Experts of a small language model.
Size: 12 layers, width 256, 50M parameters.
Training: a variant of Muon for the experts, 390M tokens, 2711 steps.
Below are experts of layer 3 (counted from 0) of a mixture-of-experts language model. Rows are named router (the router's row for the expert), gate (a neuron's input weights, with its number), up (a neuron's input weights, with its number) and show model dimensions 0-255. Each number is 500 + 40 x the weight over its row's rms, rounded and kept within 0 to 999. Numbers have three digits each.
After each expert's rows: a language model's description of what the expert responds to. This comes from a sample of Wikipedia text that the model never trained on.

# expert 2
router:490545536495426490550434456493531567429429445481489473488401444490489463595477468431502480507449473487489572478482509435465568476506462538507476576481496528558520492465553536469480493493461507496473455487525514496530474465500511470495480443527526486468492486417421466541541493479451510493511584472491478450457482510461424432595465422525517493519489499556553555484505436486568497487475482557513461561519587561501525459535479480471428520492507480524506514511443476471476531499497571491499536446481509480458511569499472487498558431532477550519513522423526455511540474493450480484455478468501471442455556503588460487549535451533469490486523472516491545484514490461497511522494487450429422445552570436452527507495579528531558580457519452485394463462559437508483469555478512
gate0:543519461499474503540480470501518566501454533526494506577538474452490501493510523515492426481543505456527480481589552511520566508454547585547538485489563491509492410476533532521504422532506448550558576548561439457546476501531518456519505501474502469530585540505500572497465469543481479451479521436577556515523447520434469515536562504453500500522492522457493476501497552507457474518544473458467432475450523474510557521463459531472528505501477449502482511470540465566580510550536516516415463469495583537570504485494584546549569493534524508528568501513469500462510574518492455455452418529568468529456505436529506510515460414461464415476564501562552451479461475555483464596549466478558473504535500520493548557543500478493590496540508485555429472497459489504495530488541545
up0:489519536467562458444586534492497509479514499445539466471488416605516465496487498482496595549468526504464485502505419530459457559561504438426503454457490472449487558572507489445498552513484506479526487480422483538473497531530466411481494519454488532455569418413496513496507501427511441559533486515471511499468447486555540466521456506480534498473530548561532513490498483497511530483458474526511555498473461479475495504591566488436488523479489494420448544465519552509512536523510542451551512476511441551424509477537402527518450504503516522532519517536479512497573474519508572491547566532473509468533494556441569543497528581499531536561467474470485487517461552458512533511525525443507473503546459488511557486452483557394438475427571506494562484437526578543442476534469492
First pieces of place and proper names, especially compass words and New, United, Middle, e.g. New York, North, She-ff-ield.

# expert 13
router:491588519502437519513406551468595498497484466541515420525501495467540478463435477439478472579456474470478528464543472512531474508418494463556455509440503484488510539515526490496442526468470454471490530534536552502478496494459511460529466554432532540452457414432427557455492482502469492468496490427501482398462408519460484458527529523566557517449413490558470482545458581514486437580522487452496503503557510466474572487458541473475488485520572498498521472488473604559450439494459507488461516517495503475538556436421519457532544498470438509564520481521518444548457468577494539501531526448502476483529496564504504501502490552557489461486524513473498568529560544562520522451470543559467561519509539460531547526436532515510581499484495560501489520512508442530526493498539475
gate0:456508439454495500524436493489512499520568505445494466533525483499585472521545473447506556475554438558503448505513464514459468536469463442546539452504496557452467485498502427459492516481484509563542509513501457579474505431501506435524481499474464558563543502493496460506477492512606487503565601574486432463449531494478464499447471534462488509454515442454527495502514514528466439490503511504460547526546448517479497543516516520487495471472494481463551393471515500530433556562417442454511526510435494539535568510481484524481522560530461531439483445494569534484510484482498532487484514533486511466478466432533492515456475623446549488492510521411580524493431539523550577486573582490493542446537506435463541471557453424477464396503516501464499491460497545491539503570520489
up0:492547429525551475501560512479472484524514456571496437494486481566497515542434533451465519509493471537454514509501515456515554477455496486512486510461544545501429578433494479434514502590484462494523495449522559527501459551473488480531493474525493601518520483495444632479448553513508539456509536502467493443508536455499524509517501503487470503481471489514513487529502512566435570427522505574457479437511440444518581555546448523476479491458500471479494516525556475494402507527469480466511515489483492533489513499464447412528456508600456482548442440537540433550519552585537478419510470540487462487495456535513488521547502439532541509510437535460459536496497505534552525430448584456484427421551467444573557505502499456509498504546438555532538449490527511529503574518515443
Capitalized name starts such as Sun-, San, South, January, May and words like war, battle, south after " in".

# expert 16
router:531530481539484419489548543539583534447502450458538528552531402499568484509493495436531488482499569499483429441466515493474492526525491578523479475581475504604431503516461502481525526496538457497467506448466488516484507549517530474489472455535494509542515527429487513459564463474479543591460589519472502494452524532535497537492476511451454521560511540502484481437546536528509535441485440480468502500389528545440398523484425436554458499515461477471430495447564478518550491497483540534519448481519465467533406468521458439555469586495478494520434453491414587497506551422494546494521509546495496473504447464526494575507517507468507452469423525520469517500505479478513525448518505456491502540492524479495439452573477436498487543475569425530510454519547554497470502498470470
gate0:564454576535487565464516444469517490481431430482512558491510552523538499490542487501550541438512545490539510444548484526554515551524464536511471574513461510596440442566488484516528507496497540539473455509536526485475532506452539462484499470509533559586452530536465509509560501517463483564465507436496487565489501570514500540461463562464498523464489406466497448547549512478504490492505452571461476450422558488537474575462437415521527498471476416569353405577516423498505482529487449437558448522497530494482466495494524435472492493494545534478441476516477556510537566485469478516465516535441546522473515550474426444504542473503556457526460568471517502548529503497579505548488507514506493470481471482474452499497490450450500463499515516498510450533535510477540436552489545
up0:539535523520556509491474492465494468475478413551505538471489545568569526457507499499517479484483530538570503492480568543575569489524469553571527566583539493591486526501507449490497467520550576507512436454520587463513517560482502471461496491503517538604433470462445519521558497515529450523468510455461463473529525565533462518469473559485439494430495420492452430515559442496527447511475398550480516521472485446523460562524463491533431486555480404498426424545499523496533541525536478457546469458500509503538575449499481463507520518524526469482413418525534572534512537573484476503484513563468491488458479530497439484528510463539543508476470533509469539555530486544553452472567522468533506419488497441510455498485489501503482466479478511506515423552524463501550506578492536
Head nouns and suffixes naming organizations, teams, roles or systems, such as School, University, columnist, commentator, team.

# expert 25
router:528478539497571521481447486524471537542425515583428526526555522554563497475497500497505473497485484528458502504531452513591495521543517542520544546461444544498569566415474462465504534526509501507482425501466450474448445532500464490472551469526545577463514525491505500499549490517546508521483472542526533505444489556459527532592438506504486519482476512456460487473463414585544521433436483476475606496519511551549406537549503522522501483459390514566505433589501491421562499538530508501477500528480515412501465499555561504521520479504442551470479548499493522483591500528532509456556525448475443551537547539488533509462478573441468501467550559466516524525513533475534515569514469463488495546458454565485544476499479495556488393549464497491520545458558505513472479488514541
gate0:494506531455555424564498514465505538497552526485514518483476493506494514467533552421431512453507524425516440523446589496545544447467493563521498573481546452484503544475500565548511430570516560519504506487517525432522486501517520486446490508501474432445486482471545515481547501413402494492463540542451489433528527524554454569435550521568472522580431518519503531548509492512523548514477525491512499456520468581441492507475471503495495472489530484447504509547513556520545554452478531451556506559494482530514484447512439495483544503513551474585477550411482490450509549538552562501527525525490460481473404476541491538488506479572578511421526503459553465487523444511474413477505566452538545548559577465517512460523529520510462548506445486460549460531434489520586484456538492
up0:590476504518572451591423548526481477546499516539497438488441481526434500365494466467476487535518513481420457520494510543546532540522538516543501537464533495482488529506553545425486589516512520475477537513467472484429497566510514470539506506486480489467475540515453489556538498497427506518542510507479506556460546535486482355480521509491515550467505510565535561469574524451458485458489604493573483501487530516502484487459473520522491506412516482483533526528496548509595445477463558537507478514497527505440505458509444499524544483510458472576444557492520511518612509522488479492489497469452424456521505473513526490507505519459553559516485470461564512559497480616474483434482491463589495467506457546512489516544505471464462565441477498426498494594431501506501534500516482
Articles and determiners such as the, The, its, his, their, this, same, mostly after prepositions like of, in, to.

# expert 46
router:488521462438541591518515496478535566475563443511513529491461549517524549578457458474515604467460436456437507551529541535429503520490517497466468531502455537480539443486515552521432554515557429477453590506471530466468515554527555423492543491499478406503503487540485468515509494428485462439397509478431489482451501565493521508563469538517466387398465464434457453490549453533506505475515497450489491427554556513508514478537440515537554492541502460449479527510534458507476524483574459507475545443465482476535494505512565432539529420519536553492544472533457547511473483469506542486467493578530552461501580550517540516462517504461448509492426509558516485541508485523514485511474541478499494491528540510518517559458551572493524539531461493496502472517464493401474487526541492
gate0:510458590544513513500550516471536506477487554511460535480479417468499503502493532523529469383535474452543486471509452594469534446464519529509496560394465524508477450539464567457480508576524482459463442525505491468454551439466516467530504495485447475501521515519555475447439525456516514513472495529516524494517482558546455602457542518515553559476494496478445464468567532527506481490524451510500457491474510473502504526540506467547522362501493499557519467540504465484493552538500466451561509439432481487520490504523527535473521515507541493460508574554493499425500574529543490431542449517454496448552496478511507490483467536562483456524536520586580558522560529411482476537490505565521453435526458541503498499351528450571523469527476512537451483550543482534519453532526465
up0:489475517457497517514465506508481539550474534559501536559523519535462469522552562490579492478470527517498591433567451509493465486581514560491498470495492495488479538550543430491512453469466514572495515449484542524493490531453539519562487466443499513537490515475562418540513443524463490501439541450398471544485496524403474473481421534470489504524503502556541498440561446550540530433528520471481434537490541546511578517516462478478506431500523508507440543490540517496511512541448495483571489458559440504408589476462474475491525496512469527540476510591482526572440510514461508518412550487497487458420466505545519456495492524566548481513527467411502480500467501367485487516523502462469520519469532552513535516456523492551538488585562556544492422529432517482458463508480538
Personal pronouns and possessives in narrative and biography, such as he, his, her, it, they, and 's.

# expert 0
router:458458393464520436561529453474563471501544559484470452504501459521557491517549584548549490434503535474502467550464524515449518451514552506534536510484488504465550489446515515523484498479500514528463574442515558540505507504521494484509523464520546525486520441444515593601468452523500541527539558460431502400476575492489446540472535519530454539511442476496534522391546542509541500497435552486479492474438540473430445525508522546517467533527416441439469553447531535545536462522537520441489556446449542505527484519496516496442466493451461472500546496527461468493499490478538547497460505551504469477535476461478611458497522491503435573464486480534477489478568465513582462514495559459551483482486457554507579567414513497508463473496524505512531439511514439518524497577529540
gate0:443559482450505543520524516476544505549510525470469504515452475554519525472490513419466446476527493536474458464520571486499497493471535535515494473503504419486601509499477525520484496537559518558513474527469494443568476534519499512490495518486434433511487460502503547484470512542621485454429533435496516572484515537465516445585428512434516448410510434580477593508551504428470554455484479538527539416489534529436527482534548499519545499535509542467551513490564572481530573515549488490529517447537472507460559455494512602491528527474555438522527520441531545458509504449434479482530532518494475494443507527519522533527472496476477449538492448583560490581421502555500454461500522423447517485498518535463468467562452497576460518501505519432439491559436515510498479483472506
up0:526422528536478540417506440460485532485532427513473518439544488508489513441583496543518451459546488570492541517479409600449495538533535457482455524518494581453443532468476475480556505488423499467405549493495463526497547462512528446457507475445506499485523543495483473499540564499518567480486498525521537542485487533538598569515456499458464560518528497444509463510523499542537435529516436550426550573460422466540540474446439482540540498476477454473433553537468398487465457559513462474521489492456494517486524534441508457432464474559549564554464480543486474475571442502461540497469434456514468480474478517486474499485523476525546504509573517522549537584506471464455521441491497479452520481516466517538510482503599532470578512530477461530481476458496550454480530518500548
Country, nation and place names, often in tables, infoboxes or after United/New, such as England, States, Ireland.

# expert 29
router:475485523448496439548531472541580458461504464494452464588461503555505447548465543484508389558516516506427481475468473560539556534518550487498559389483451540540513511484535495525513505454547484482506581465494533545478519522516552477501463527489546507491532489387439457492504515525441516421478535490486515494473493506463477499531520514531423547559491454568495538557462550499460538486489416517442446478487475452493481537457495555467532484539458438503515554494552409550518496524549459499541532466451415539566526519515516478550535459523537500515438507508435510460519526452461472538554520472444551487532450564437536475500538450474501492515506537473528527569552465533532481467481546505523497544516434487440478500472583384512513482498470511558421411550502504476514481510447495
gate0:546496466550499455521442517508497522491453474499478514398465518573520506506463460421449492515521519461531479516497486570506439488522485428520507410508451476500527518537521474427509474545505479524468465517547516550563519561497564463465510499521546505543462474435486535480542487458462453424543582433538581462480483509489544510528481514460522472533539550460541446545438501473439488517495518547411471459513455459564528469436490497543436487474497543470488461493579460536498516496506459469467527557500492592483433452485594460512494509602488438479487497467486464472547518559508466468445541464511523505506564529610487468416457454449484483507524459436538451480521478569559482497521456508493444557482523510502409443487439451470530466558520491501517568458512511483464437470430503
up0:526474511486521536499491557453590535421466466483546599594518518533498558522499471541510504447460472510470551480471507481445575511484544586493519512433528483487480485474435496453443438488534539473514477540500420497486483499508449525575508523532451517497490471492529457471566511501480517477499426484497438435531474487436465459430492421481527459496504485500475528461542519496515546588546531528541438540489580529517516520454514466496536495425434487563505499470485521534477484561496462563485527604559471400464529560520517480470536436488534537450504474442510578484529558470547510528483507553531432552555520480478458525491564567455507457510503502531456513472604555502469492545518590531467514504421502533512508496498452514536462496564549503506497460490478576472429529505562530
Adjectives and name parts for nations and institutions, like German, French, American, Army, National, football, Airport, often after "of the".

# expert 12
router:496429502508412581462502547573497479442559530507483501504443543487510470440472504490484596499513480495478518538532455495539443475543554542522470550525531416490534442523518543491480446538608486478505507526517433569522505458541498518514533515476427508445478511453501543425472491554486490495441465485521502495493487585557560499541530551471490477469534550392479513519476542530437485471527489487521456510486439545527529472493533541487478568451580456543534555441476504524489539553521489507552454561472561474503506501456538518487461440437460450520537486481450548463444433570535493530530506490526538440487396518511532420459485491513489596524544461440527553493494480467537462490452513472436488512496527535540508518550438477502513527468479537547484567511516411443560563568507488
gate2:501506477448513543507510483481479534479510480507524587451389515478576504549500548407501546451435467484550446468517523540503504466530477559478507481553468430469480473473502517482530473542508472499530519454519561483474484554497462472523487492526436457524513421474572512551520562485548410497440491522538557459531445404461506507537499503477465490475500500528451487540541493505512471404511539478477481464514475583525518410550485519516499542447582459495548548524468525511490518460475474471521529504540531540486587524507563504483438536502530546508586521503486493536428452548503491479497501522435470446427534541518499507529481458542454523489505460554523508485419473522527540539481500560449462492679503543560491466559562514517490477587409491459469435528505481486529527485490518
up2:499530460507511503532507540499464547465432435457525516465515492493524509435495528418606412466487507547537444511411541539492522591480520521535536506567545506533522544556561540542482518609493548495534484462575496498473443527502472516525512599522507514464472454548557495459554506528467475509477508537541457485552494439493442476556541529485505452587534542440521453531483474529526503544538494501488546593525423528503442480461516524515550463570497472501504506550541466593494514504490461498447507457486465529483522518439514471492504499566493508576557532466492553495534531518545450513481569516559474445472574571514584546528529561495584481448494503469461560459451513458496464532507506510519502532583474526482582508486548483441491498482482521480569448482502470415485535553514474
The articles a and an in running prose (part of a deal, kept a clean sheet), plus table pipes and dance word pieces.